{
  "experts_per_token": 6,
  "lr_router": 0.00197,
  "steps": 7519
}
Below are experts of layer 6 (counted from 0) of a mixture-of-experts language model. Rows are named router (the router's row for the expert), up (a neuron's input weights, with its number) and show model dimensions 0-63. Each number is 200 + 20 x the weight over its row's rms, rounded and kept within 0 to 999.
After each expert's rows: a language model's description of what the expert responds to. This comes from a sample of Wikipedia text that the model never trained on.

# expert 4
router,175,206,171,198,193,180,200,233,223,201,172,177,215,182,202,179,213,233,176,208,192,172,172,171,179,178,174,217,175,202,218,220,166,177,222,213,210,188,200,163,209,237,227,235,179,219,227,162,216,213,233,224,210,185,213,223,168,168,192,215,170,190,225,192
up1,225,186,188,202,245,203,187,205,222,203,219,207,203,233,193,191,207,209,201,178,213,191,205,200,202,167,216,211,234,232,187,168,173,219,210,160,238,209,204,193,210,196,249,165,220,192,201,230,172,196,210,208,186,190,238,188,255,190,211,214,210,142,215,186
up2,199,204,192,263,215,191,212,174,192,199,178,193,186,202,208,202,192,233,156,208,190,196,188,210,215,225,175,211,196,205,183,205,177,219,207,173,205,228,206,194,204,165,169,215,176,228,243,201,224,213,211,208,209,200,232,195,177,217,216,216,191,190,191,185
up3,231,190,201,188,231,219,186,218,199,156,193,182,200,186,175,190,185,178,220,196,199,204,178,199,208,210,210,206,174,162,188,210,203,202,234,210,184,206,217,199,166,186,222,210,196,189,188,195,193,214,193,183,201,196,186,199,209,222,194,176,174,215,182,210
up4,199,206,201,189,210,195,217,179,198,177,207,194,176,204,210,166,227,242,184,197,178,190,214,203,186,214,195,191,208,230,227,203,190,170,229,202,212,198,206,207,198,230,197,191,222,212,224,222,213,202,166,188,197,194,197,211,222,201,193,187,197,172,172,159
up5,203,216,192,201,190,215,205,191,196,213,190,221,191,169,203,194,227,175,231,200,211,200,197,238,184,173,193,177,221,200,218,178,204,206,195,188,222,204,231,178,214,187,234,216,229,252,221,166,185,219,194,195,209,175,222,229,208,188,155,175,234,174,184,210
up6,205,202,198,203,172,206,182,188,179,207,208,200,240,213,220,155,181,194,175,193,224,202,180,230,196,201,196,246,207,196,217,183,179,181,183,186,178,192,236,193,212,243,221,202,181,188,216,174,219,219,208,222,218,233,193,217,215,191,158,207,172,210,149,208
up7,206,205,212,155,188,208,208,187,211,190,196,206,198,202,177,206,226,185,212,166,202,194,189,210,195,200,167,265,175,221,215,193,209,202,197,225,176,161,202,190,245,200,218,222,168,180,220,219,172,150,189,196,146,206,208,204,170,135,215,209,171,189,181,210
up8,206,178,199,187,202,228,176,179,205,204,182,225,178,204,154,184,183,192,209,204,196,223,208,239,228,176,168,218,199,220,179,222,195,210,180,170,194,196,199,191,205,193,202,198,171,219,234,205,184,205,215,215,183,266,154,190,199,189,188,232,190,168,196,199
up9,229,229,166,218,205,194,190,217,207,205,214,182,211,209,190,186,262,215,152,182,193,217,206,212,170,230,171,214,191,225,195,214,215,182,222,221,214,160,209,231,205,215,215,171,189,163,205,216,187,200,207,215,180,199,199,196,189,188,221,175,181,218,165,200
up10,187,205,208,170,200,199,187,206,227,253,165,233,193,181,166,212,220,243,208,162,214,194,182,207,215,206,189,216,188,212,200,203,188,207,136,195,263,193,176,171,197,221,180,217,208,179,201,214,156,195,225,162,194,190,186,204,216,185,189,188,213,182,165,189
up11,170,185,205,177,186,182,175,202,191,224,197,224,203,209,176,192,211,211,179,182,204,172,206,161,216,177,195,197,178,216,161,204,205,199,209,206,195,217,192,165,198,227,208,224,197,190,219,224,210,165,205,209,184,232,210,218,207,187,214,192,171,189,237,174
up12,183,183,186,187,208,220,174,234,207,199,193,192,187,183,191,182,190,211,237,203,186,222,220,168,217,184,188,196,194,203,229,193,165,226,192,195,230,205,183,189,196,202,197,246,187,222,242,158,148,228,195,191,215,221,172,216,203,164,187,209,199,187,218,207
up13,208,228,176,182,196,166,223,246,203,156,164,212,205,179,169,202,200,240,180,239,187,197,194,236,182,177,234,193,218,204,231,217,168,194,205,206,175,184,206,198,193,214,190,212,180,202,186,201,208,210,239,215,220,199,218,214,197,184,196,193,163,180,219,213
up14,184,207,231,203,199,179,216,227,222,218,187,204,197,199,209,229,221,219,205,190,175,176,194,196,210,176,197,171,196,150,201,193,213,210,198,196,221,189,198,194,215,211,161,186,200,197,205,189,223,184,225,185,263,210,220,187,209,199,210,165,161,224,216,205
up15,210,201,145,208,219,193,212,207,202,158,186,175,185,151,221,186,206,221,208,187,176,200,199,177,202,159,143,193,217,176,183,165,209,206,188,197,190,202,172,218,214,220,177,194,191,197,194,208,213,216,210,212,207,221,217,187,187,174,234,204,173,205,220,181
up16,220,210,185,192,179,249,187,198,202,202,173,185,239,183,210,184,195,207,200,216,153,223,220,201,175,164,190,197,185,217,168,172,215,175,212,192,238,202,170,215,218,164,191,201,198,196,203,185,180,215,181,187,232,217,180,210,187,183,206,197,167,208,185,202
Description: Pronouns, role nouns, table cells

# expert 36
router,174,231,174,229,188,179,198,223,223,189,172,177,227,186,209,190,199,233,176,215,188,178,176,177,171,176,180,220,179,191,223,234,163,207,223,222,225,185,202,175,215,224,223,216,186,214,223,169,229,222,230,222,202,179,209,209,185,174,196,207,175,187,221,194
up1,222,212,222,148,196,207,199,182,179,192,228,176,197,201,201,200,204,184,192,194,229,151,203,177,205,205,197,231,165,232,200,177,186,191,216,201,204,189,197,175,231,206,208,217,199,213,157,190,167,220,208,173,168,191,215,235,178,221,199,200,203,198,206,205
up2,168,202,155,223,178,177,205,181,198,226,186,211,219,218,203,209,189,223,179,185,190,186,184,201,177,208,170,208,215,228,152,206,205,182,222,204,219,194,204,190,222,209,198,181,195,160,208,202,199,217,181,187,175,172,209,175,180,206,197,190,240,191,205,244
up3,204,197,182,177,188,172,200,215,218,222,208,196,177,205,196,208,235,205,226,220,175,206,221,212,204,224,210,238,174,181,186,207,193,222,213,215,186,153,213,150,196,205,237,185,185,182,226,183,191,192,190,201,187,193,206,227,156,194,168,189,219,190,198,229
up4,198,185,182,217,214,241,149,186,209,192,221,193,226,182,222,190,210,230,206,177,195,178,213,191,178,194,202,206,207,182,207,188,195,219,205,198,246,201,179,208,195,187,149,177,213,232,204,201,199,183,240,201,180,209,180,187,192,192,233,202,209,190,206,204
up5,201,211,210,193,208,171,229,158,203,178,174,199,186,219,203,181,214,225,170,198,220,197,199,227,236,209,226,197,236,196,176,229,202,219,193,189,212,154,206,175,205,215,219,188,205,179,177,212,196,171,201,248,194,185,190,195,197,191,227,163,232,198,221,206
up6,207,221,239,197,203,208,201,183,205,200,196,156,188,241,156,193,211,200,193,215,194,179,210,190,198,214,217,192,215,192,178,195,206,201,205,225,194,219,187,181,186,246,207,208,180,176,181,215,215,208,212,197,213,205,168,231,190,201,193,241,216,208,191,209
up7,217,196,191,208,198,197,205,176,202,235,233,209,199,204,194,204,237,179,206,156,229,158,213,199,180,197,184,183,198,229,201,218,187,201,231,173,192,200,214,179,199,199,219,188,207,174,204,158,202,219,233,222,223,199,212,184,214,197,216,219,163,179,174,199
up8,200,202,200,182,212,174,204,169,196,180,195,190,192,233,208,186,173,228,178,166,202,203,199,215,183,200,164,175,171,212,172,234,220,200,213,198,188,200,202,162,207,215,199,204,211,192,180,213,190,216,193,212,197,227,231,167,207,189,201,227,208,159,177,193
up9,231,188,176,198,242,185,199,188,181,194,197,212,201,191,208,212,206,208,214,188,241,212,196,209,208,189,196,180,127,202,166,203,226,215,187,218,182,224,203,168,197,220,214,178,192,192,213,198,213,238,226,193,203,184,186,195,217,181,209,181,207,199,167,216
up10,179,211,222,161,191,197,195,235,201,223,161,217,213,189,212,205,197,211,203,185,207,202,167,242,204,210,212,207,204,167,201,201,233,185,186,220,223,211,185,222,220,237,217,229,182,194,213,214,201,171,191,227,191,219,201,218,200,201,204,189,161,194,214,208
up11,188,227,228,179,178,217,192,202,207,195,229,200,196,189,184,203,168,213,182,204,161,219,195,206,195,223,194,242,206,190,218,206,170,210,168,195,165,231,207,188,196,209,228,216,175,215,190,210,194,191,171,219,196,249,185,214,156,197,216,201,198,224,226,250
up12,183,203,180,168,175,199,176,241,156,188,203,180,190,202,188,243,199,204,188,234,219,207,194,206,197,228,178,178,218,179,189,210,197,242,193,199,186,226,226,226,216,232,219,189,191,203,197,194,221,182,238,241,200,167,207,178,206,187,213,224,219,196,192,213
up13,175,225,202,196,199,227,193,227,194,177,214,165,243,225,243,259,190,206,212,202,218,156,157,203,236,199,207,220,228,205,208,192,191,227,212,223,204,242,189,197,191,206,224,181,191,217,212,193,186,199,204,239,211,196,227,206,214,185,214,168,226,219,151,167
up14,164,205,207,233,181,205,214,198,219,201,168,194,209,246,183,210,233,236,216,184,176,209,193,205,224,205,191,223,236,193,213,238,195,227,190,158,208,233,191,197,191,197,196,188,189,210,190,230,214,220,203,156,234,182,245,217,205,211,203,189,210,190,222,219
up15,200,204,178,189,206,165,230,221,155,197,211,170,199,195,223,192,173,214,208,207,184,221,183,178,166,208,200,196,209,193,218,209,234,195,216,239,172,210,164,196,148,173,223,223,220,180,219,202,153,207,162,217,203,201,187,188,244,193,199,192,231,203,189,189
up16,189,191,221,209,182,200,184,185,203,206,182,172,218,179,185,217,211,183,203,187,160,219,186,215,190,219,207,237,198,208,204,179,201,186,199,195,190,237,222,202,240,200,163,175,172,190,201,215,166,188,207,178,204,255,199,238,226,185,211,234,186,197,209,196
Description: Modals and function words

# expert 16
router,182,205,181,191,188,189,190,228,200,164,182,154,186,176,194,165,201,226,163,232,173,174,191,186,175,173,182,224,184,212,215,185,187,191,232,207,216,177,162,222,215,201,227,202,186,203,222,184,210,234,225,214,203,194,212,213,181,168,226,207,159,185,217,187
up0,223,197,161,193,180,181,214,196,193,210,204,206,226,187,200,210,199,184,186,232,155,160,199,195,199,176,251,162,174,220,208,182,195,181,209,200,193,174,205,189,190,234,186,236,187,183,180,207,214,197,165,194,195,165,183,168,186,180,196,223,179,185,220,220
up1,210,174,187,196,220,192,215,185,210,200,231,188,205,178,225,191,177,182,173,245,192,209,182,157,175,209,209,223,193,228,217,221,204,239,199,194,195,182,188,217,231,190,179,213,197,189,196,160,202,152,227,202,186,207,173,223,174,171,187,215,211,171,198,195
up2,220,188,176,220,195,176,210,217,212,196,165,171,200,205,249,206,183,198,176,170,194,242,237,226,234,184,189,178,193,212,216,208,198,209,193,194,204,185,163,185,206,190,209,212,232,247,197,181,206,192,202,156,216,216,204,192,193,182,216,192,168,184,170,232
up3,218,199,162,217,205,198,188,213,189,234,194,219,189,189,200,200,251,231,202,209,206,214,201,166,203,177,199,155,157,206,199,192,206,185,214,206,215,201,174,188,225,186,206,207,201,185,200,222,171,187,229,185,201,198,193,221,197,203,229,201,172,196,194,198
up4,198,181,207,172,214,187,227,199,172,176,219,192,193,195,197,196,190,216,232,195,206,186,235,208,206,195,207,202,202,205,230,185,202,217,234,200,198,183,175,256,194,182,241,204,216,234,167,199,199,178,208,190,219,169,204,226,147,184,180,207,181,175,225,210
up5,196,197,182,181,196,206,186,248,186,204,201,185,199,191,186,220,211,198,224,185,201,168,200,210,200,215,198,190,224,196,199,200,208,200,201,177,191,199,195,180,176,211,188,228,182,197,237,200,252,187,205,217,197,212,195,193,189,180,223,189,205,247,168,184
up6,241,222,215,191,196,232,172,187,201,177,219,218,202,183,171,162,197,188,207,211,219,207,205,194,211,201,244,202,200,198,181,192,185,225,188,183,179,184,198,215,160,212,229,211,193,184,194,222,208,187,233,213,178,198,181,179,227,217,201,196,204,199,209,187
up7,197,193,227,212,209,229,244,217,202,195,235,225,203,202,194,214,213,208,195,190,188,186,239,200,189,198,193,194,161,203,197,191,198,191,222,212,207,188,208,207,212,215,222,198,194,162,224,187,173,203,214,205,182,171,203,192,214,187,248,200,214,178,216,205
up8,160,235,181,188,207,178,175,220,181,176,198,193,235,148,204,182,199,197,215,223,201,197,219,164,223,153,208,213,190,196,198,183,212,212,174,192,199,195,160,201,171,195,207,194,198,200,208,226,173,223,200,212,178,180,197,214,248,201,234,202,195,197,170,182
up9,202,187,211,187,202,194,173,211,189,189,215,176,225,143,210,190,195,182,199,203,167,212,236,190,175,186,183,175,238,219,222,183,185,204,209,195,204,200,210,169,182,204,200,231,200,170,227,172,200,179,183,197,189,208,207,214,202,179,253,192,199,222,207,202
up10,203,206,178,194,171,191,144,193,199,203,205,186,217,193,184,166,210,205,194,201,232,192,196,157,209,187,197,221,176,219,212,174,183,213,206,216,176,192,224,190,192,228,202,187,186,177,200,193,193,195,253,193,142,209,198,201,192,186,203,211,201,216,218,216
up11,224,185,242,168,226,194,179,209,237,184,177,223,222,230,185,157,199,184,203,167,221,152,210,190,217,218,175,206,231,198,217,206,189,217,188,208,185,216,195,158,189,190,199,225,174,206,231,216,196,207,207,215,190,204,213,202,228,167,179,203,191,210,189,203
up12,193,201,189,212,218,232,177,207,205,211,194,172,175,215,173,177,201,225,181,201,172,209,195,204,243,200,213,234,188,206,205,180,219,207,195,176,195,193,197,191,156,198,236,208,218,201,242,178,197,155,219,189,199,201,240,225,172,194,190,220,212,200,159,182
up13,199,203,195,202,224,211,175,251,201,192,198,172,207,151,210,173,205,195,207,211,184,192,209,196,216,208,199,194,167,183,230,191,166,182,160,170,227,211,191,223,173,225,214,223,233,199,195,197,223,200,185,212,224,185,233,215,222,205,220,198,192,196,180,223
up14,221,206,194,180,184,196,234,197,194,164,200,210,201,217,178,227,214,213,201,220,202,209,184,207,187,214,168,226,218,175,214,182,179,213,193,230,168,168,184,229,187,177,251,214,192,161,195,181,183,231,202,201,218,183,186,189,172,156,195,242,184,226,209,201
up15,175,230,194,185,210,200,200,186,212,233,181,225,182,190,193,183,194,190,191,215,200,184,186,224,204,210,204,172,222,174,191,162,175,171,216,206,206,178,213,174,171,218,200,176,191,207,206,155,202,190,185,218,199,238,181,197,221,138,180,205,198,258,213,233
Description: Capitalized name beginnings

# expert 59
router,181,215,173,204,191,182,191,225,215,181,176,164,209,192,212,181,210,232,174,220,191,192,180,173,171,174,174,198,168,204,219,223,166,200,232,198,199,181,197,197,219,209,227,221,182,211,221,169,224,217,231,226,215,177,225,214,179,201,194,215,176,177,225,188
up11,187,183,202,169,208,197,182,185,189,230,189,220,184,219,204,190,173,155,194,218,191,200,199,202,193,220,182,214,229,179,179,212,178,222,204,208,216,181,220,174,188,210,252,185,177,211,217,220,229,207,196,244,201,203,194,184,162,213,182,252,217,194,221,237
up12,222,163,198,221,181,213,189,201,202,188,175,172,180,187,220,182,232,185,183,199,203,226,192,222,174,164,210,194,156,241,220,167,208,204,151,215,188,208,184,202,175,219,230,194,198,210,208,199,206,201,185,205,193,202,222,201,194,195,174,176,193,211,190,207
up13,179,217,207,174,246,201,213,201,173,208,205,206,218,183,219,203,217,192,187,236,213,214,161,198,195,179,221,192,199,215,202,224,204,179,177,236,238,199,225,168,191,212,180,193,182,196,202,187,176,205,197,228,199,211,222,192,199,202,191,224,166,245,195,176
up14,223,203,187,204,219,221,216,206,186,187,210,175,183,151,249,193,181,215,171,190,160,222,211,195,174,211,175,190,208,229,230,210,201,191,225,206,192,200,200,188,184,173,209,186,223,171,175,210,214,175,197,215,226,184,231,231,153,225,194,202,233,211,192,193
up15,190,230,187,203,180,178,207,186,206,187,204,177,208,221,208,208,215,195,201,193,158,191,196,205,193,198,203,191,190,224,173,167,158,198,187,181,229,174,205,185,191,225,189,180,240,190,206,190,232,175,212,199,172,198,194,183,182,172,176,232,159,163,193,190
up16,207,221,227,180,180,184,173,185,185,188,148,177,204,203,220,185,230,238,205,191,211,207,181,206,180,212,179,203,244,213,182,179,200,218,210,204,164,169,246,223,171,169,209,211,199,184,216,199,200,229,205,172,185,203,199,217,201,221,182,184,229,219,231,192
up17,236,185,168,214,191,164,209,230,182,191,165,194,186,218,212,196,237,200,180,220,175,193,197,205,221,201,183,175,190,195,201,184,207,206,207,242,248,230,172,188,215,211,210,194,209,226,158,204,233,206,212,194,216,184,217,220,216,170,233,172,222,176,181,208
up18,190,207,210,224,236,168,202,201,225,243,184,217,223,214,195,153,191,189,196,203,204,217,212,183,187,172,169,190,172,190,163,204,201,189,237,209,165,217,187,188,205,215,203,191,189,198,232,209,194,228,221,218,184,193,215,176,231,200,185,200,196,227,214,160
up19,204,211,193,194,205,199,207,206,174,203,190,187,218,210,226,175,207,202,234,149,183,238,241,199,162,199,202,220,201,202,186,209,173,208,181,177,191,238,191,214,213,194,188,199,201,198,215,157,223,209,215,209,157,186,197,237,187,189,221,207,222,207,231,217
up20,217,188,192,173,212,202,223,220,236,204,214,199,181,221,204,188,222,205,237,195,226,214,199,215,203,210,219,211,189,192,177,172,197,210,214,248,224,207,196,225,235,178,196,196,164,198,165,161,175,192,219,231,201,192,226,165,217,188,215,196,189,186,199,189
up21,168,203,178,186,215,194,215,260,198,211,217,153,198,187,229,195,177,203,180,226,196,197,245,193,192,211,157,204,165,195,182,211,204,172,211,190,212,181,209,228,167,156,218,191,188,235,187,210,218,190,220,179,209,175,228,169,221,219,194,176,172,185,177,176
up22,186,179,187,198,177,208,198,218,217,214,254,192,203,216,190,195,213,198,176,166,187,189,207,194,195,214,159,202,236,197,195,189,206,213,219,209,207,193,268,202,214,206,232,207,199,194,202,198,182,208,201,187,220,212,234,188,201,196,246,160,200,186,210,212
up23,192,189,206,209,153,205,222,242,200,215,222,196,187,188,183,238,153,184,192,218,207,193,219,167,178,170,214,199,197,176,192,222,220,198,189,200,241,207,199,215,195,195,190,162,213,190,220,190,154,220,215,200,210,207,218,195,194,214,163,176,171,209,229,235
up24,217,198,187,190,212,214,217,228,177,184,195,241,170,200,207,208,188,204,203,232,172,245,201,269,215,193,229,202,221,189,217,214,246,197,237,163,198,215,163,199,226,206,216,185,184,209,211,190,203,215,235,214,180,219,207,202,180,192,184,215,210,185,191,198
up25,213,225,197,197,186,207,220,196,176,175,195,203,175,211,206,210,205,205,157,230,185,191,170,209,244,203,224,198,216,206,154,204,228,216,196,162,207,205,206,185,215,196,199,203,223,190,191,179,202,192,256,203,168,202,199,171,204,203,167,214,186,206,173,201
up26,196,227,194,196,202,212,214,201,186,181,191,200,231,206,193,203,166,192,189,181,193,180,226,205,193,187,213,221,188,217,186,213,186,195,207,184,203,210,236,188,205,196,196,191,237,225,193,220,144,206,198,188,199,230,180,246,185,198,218,194,236,209,223,203
Description: Line and cell openers

# expert 18
router,188,199,179,176,190,189,222,229,226,182,170,178,228,195,201,187,195,227,183,228,182,199,189,179,169,181,169,202,177,203,213,216,179,206,238,168,234,195,213,242,230,206,227,211,177,221,216,171,210,209,233,219,229,165,219,203,178,170,212,209,200,182,230,211
up0,199,214,200,163,198,211,206,216,235,180,222,221,225,177,173,210,196,186,202,229,193,192,184,222,185,207,191,176,201,183,220,216,201,192,178,210,230,180,213,176,208,226,184,182,190,200,238,168,217,216,190,192,158,212,190,172,217,226,222,184,230,182,209,214
up1,214,218,208,195,196,201,208,164,207,232,226,176,171,183,189,175,152,206,183,230,179,192,164,219,231,224,201,242,179,204,178,214,211,183,225,216,196,207,176,230,192,171,223,225,224,171,212,203,223,183,210,222,196,200,215,205,184,187,203,220,205,197,164,237
up2,215,217,214,185,196,226,164,216,183,201,174,215,178,212,185,170,215,175,215,199,202,201,177,202,159,197,188,207,235,190,204,204,196,204,198,222,246,168,201,216,202,191,255,198,188,187,184,189,179,206,183,217,180,203,197,202,231,205,224,216,189,213,200,215
up3,245,201,176,172,214,205,227,181,190,204,185,195,203,237,189,206,204,182,199,173,176,198,174,223,179,167,184,203,189,214,225,191,238,185,191,190,197,205,216,155,212,192,193,186,208,179,203,202,200,184,226,215,215,174,250,240,226,173,188,165,193,147,168,205
up4,197,232,190,217,199,210,205,161,221,187,203,197,179,162,213,184,191,213,216,212,193,221,243,225,207,184,220,176,174,200,188,219,194,196,243,225,214,211,201,170,195,176,236,213,217,223,228,161,194,224,198,196,205,185,186,219,218,218,187,197,183,218,207,213
up5,188,195,186,169,166,213,225,213,184,174,195,172,175,202,196,209,191,214,240,204,193,186,229,195,225,186,192,224,243,223,203,224,159,227,202,180,170,201,223,204,199,220,219,190,191,184,202,178,175,176,211,181,169,185,215,225,189,206,216,170,188,177,209,185
up6,167,205,189,191,193,176,197,195,178,169,188,215,207,212,162,187,161,207,180,203,187,233,199,228,185,209,180,226,235,208,219,217,202,238,182,203,232,204,190,202,197,192,211,220,211,264,180,201,185,215,205,210,211,221,186,188,220,191,216,181,183,212,176,193
up7,215,239,200,180,221,204,208,219,234,216,174,192,215,197,207,225,221,215,189,254,193,219,223,203,188,201,190,221,217,189,204,198,209,225,202,206,172,199,192,156,224,155,172,183,181,233,197,183,191,231,171,204,214,182,193,194,167,211,215,227,206,210,181,196
up8,194,218,209,214,205,206,212,208,209,223,193,195,218,192,188,175,208,180,226,201,217,220,234,197,207,221,168,158,220,200,204,187,181,180,192,182,237,224,167,216,195,200,209,193,204,235,195,200,238,213,250,182,202,195,196,207,188,183,193,189,221,216,221,221
up9,186,226,182,198,227,183,220,222,200,197,229,205,205,212,201,185,187,240,216,201,166,222,197,202,192,216,194,173,157,184,203,208,217,200,227,206,215,200,163,180,207,207,197,212,208,229,213,207,170,217,199,206,230,174,169,212,213,179,193,198,180,173,224,169
up10,210,227,223,166,197,193,201,176,186,219,189,185,214,199,207,200,208,201,189,229,213,147,189,182,182,172,217,194,217,227,181,198,179,183,229,196,203,200,204,208,207,227,187,165,226,199,244,179,224,215,221,195,185,185,174,214,213,176,181,158,212,170,205,216
up11,216,201,197,191,232,203,205,214,225,203,203,196,205,178,200,161,173,157,176,183,201,176,210,196,197,190,178,214,176,204,210,190,214,191,218,246,222,205,219,208,167,213,199,172,195,202,186,178,220,162,198,194,197,201,211,220,174,218,193,190,204,258,196,216
up12,241,195,165,207,186,222,202,234,185,215,175,193,216,199,208,243,181,199,194,205,206,196,208,206,199,208,155,179,204,217,189,204,181,151,187,217,213,209,218,199,210,190,161,213,207,203,207,176,187,212,227,196,221,202,186,205,190,221,206,174,199,159,210,224
up13,172,197,181,229,234,195,167,190,195,180,144,218,189,180,187,176,183,221,162,228,188,178,197,224,197,214,206,224,206,204,189,201,195,165,212,231,217,196,187,178,218,183,215,205,159,165,209,216,204,183,188,206,197,207,208,154,208,203,207,170,209,247,183,197
up14,209,202,185,194,172,190,215,205,206,166,195,208,209,216,204,232,213,166,212,196,178,222,217,187,185,211,196,203,208,186,196,180,184,199,188,224,210,206,184,190,222,182,201,216,195,206,213,219,213,206,212,175,163,183,229,216,219,182,195,204,226,178,198,173
up15,197,216,191,203,187,239,190,196,231,203,175,179,152,202,223,161,213,212,173,198,189,214,197,242,210,186,177,209,214,202,216,165,206,203,181,164,189,208,196,193,174,192,213,176,203,217,199,162,204,224,203,178,180,197,219,233,255,196,217,199,207,165,191,197
Description: Adjectives and adverb modifiers

# expert 45
router,170,191,182,206,177,189,207,225,233,197,179,181,193,152,196,182,236,226,183,215,199,172,198,176,167,186,210,204,188,185,211,209,188,177,242,192,190,179,197,229,228,201,214,222,161,214,226,199,208,224,208,209,209,180,219,211,185,205,209,227,205,192,234,156
up7,221,154,210,176,206,239,210,222,179,215,222,207,205,208,189,192,181,189,200,224,149,191,238,175,203,193,221,207,192,218,197,211,213,192,206,209,192,197,181,205,228,161,179,177,233,208,207,207,187,212,194,190,170,206,171,231,229,175,208,213,236,204,205,201
up8,201,255,206,190,238,234,193,204,176,193,189,172,246,203,229,193,233,230,187,176,199,208,206,224,197,192,194,202,203,220,189,182,201,192,208,193,204,201,192,224,213,239,239,188,191,194,225,222,231,183,206,211,209,207,203,174,238,182,198,214,229,257,205,183
up9,235,190,237,174,212,218,240,208,199,186,178,152,215,191,234,198,204,196,193,182,172,185,192,179,202,183,190,192,217,190,198,192,227,193,141,192,221,170,188,205,207,188,218,224,166,234,166,194,205,186,196,181,214,219,215,197,187,243,179,220,199,213,239,213
up10,199,177,202,192,215,193,203,193,205,178,207,210,218,213,223,175,185,216,210,197,193,226,177,192,188,195,208,234,214,199,200,198,174,211,204,190,194,207,220,222,181,190,198,180,181,235,184,207,171,210,174,192,212,199,199,260,200,163,196,222,183,204,252,176
up11,182,195,207,201,184,213,210,238,210,189,177,208,176,220,196,189,177,199,205,200,235,176,192,202,229,202,238,191,195,208,215,160,216,180,200,160,190,187,200,161,182,199,227,205,181,198,160,182,173,201,190,191,186,195,168,208,205,176,205,159,205,169,177,217
up12,205,223,187,190,231,169,164,253,204,198,216,195,171,179,221,187,220,206,149,202,188,190,199,186,190,154,237,225,218,169,236,204,191,202,202,175,191,203,204,182,198,239,218,206,188,202,200,193,210,195,209,198,199,174,198,256,179,190,189,217,155,171,180,219
up13,205,179,215,179,177,191,199,195,186,219,223,158,200,173,197,186,152,209,206,251,214,206,192,209,202,180,204,223,206,185,187,184,173,241,163,227,203,195,195,191,192,165,183,195,241,204,211,233,192,221,186,216,191,198,178,178,203,192,221,189,189,217,195,217
up14,206,222,186,168,173,187,173,205,201,205,187,219,176,178,189,196,173,190,209,173,213,193,204,206,185,155,186,189,205,162,214,230,190,218,227,201,207,237,171,214,211,209,195,187,246,213,156,239,209,203,208,211,244,174,221,201,214,149,192,193,222,214,213,183
up15,233,185,212,239,167,206,228,185,226,225,215,208,172,176,206,222,218,189,202,192,173,212,200,204,183,173,215,208,188,198,215,205,221,185,212,180,191,185,230,198,203,204,221,188,196,198,170,173,169,192,175,203,214,191,211,197,186,213,209,176,218,207,176,182
up16,150,188,219,209,194,183,189,200,239,174,220,216,191,163,207,214,218,199,214,191,194,164,209,196,161,254,215,165,202,192,200,211,210,217,215,230,189,204,247,178,212,177,201,203,218,202,197,207,172,175,208,206,200,201,207,216,191,172,225,203,179,187,190,185
up17,206,207,223,218,209,210,214,180,192,189,191,169,189,223,174,192,184,170,196,192,229,177,197,153,195,195,182,184,196,200,189,236,181,186,222,200,215,219,200,234,204,186,217,232,202,191,204,234,243,202,185,188,195,192,155,241,185,227,194,239,191,179,197,241
up18,215,186,217,165,190,208,173,202,210,204,222,182,195,186,196,210,211,206,179,191,190,186,191,176,181,198,179,180,173,217,203,196,178,191,213,189,224,169,207,190,230,185,223,215,230,221,202,213,222,199,234,169,217,155,203,225,216,244,191,186,197,197,203,189
up19,231,186,208,187,209,199,187,176,205,190,203,182,211,173,198,216,188,234,206,196,199,187,211,216,201,175,212,176,199,149,196,217,201,218,182,197,184,200,205,234,186,218,190,158,194,210,211,210,226,160,192,181,216,173,191,186,210,176,187,240,227,218,216,178
up20,210,234,181,207,210,191,218,205,192,192,193,196,202,172,186,195,226,209,157,188,223,199,217,192,231,206,204,148,235,187,185,240,205,166,197,195,224,217,178,177,204,235,217,229,209,201,190,195,200,202,201,210,199,170,215,200,188,202,218,221,193,159,180,206
up21,204,158,221,234,218,204,186,207,248,177,204,195,174,203,190,199,195,212,180,207,138,226,204,189,206,172,200,197,172,202,184,216,208,184,221,198,198,178,217,205,197,201,195,200,226,202,222,207,191,179,251,202,192,212,195,212,188,189,214,178,192,169,168,234
up22,206,236,205,209,202,200,176,225,186,180,185,200,187,204,175,205,182,198,198,190,217,207,185,193,219,191,196,205,174,189,191,198,216,169,205,209,192,171,185,213,198,226,194,203,174,201,202,227,220,159,212,193,184,208,176,180,218,237,214,200,219,187,229,212
Description: Section heading words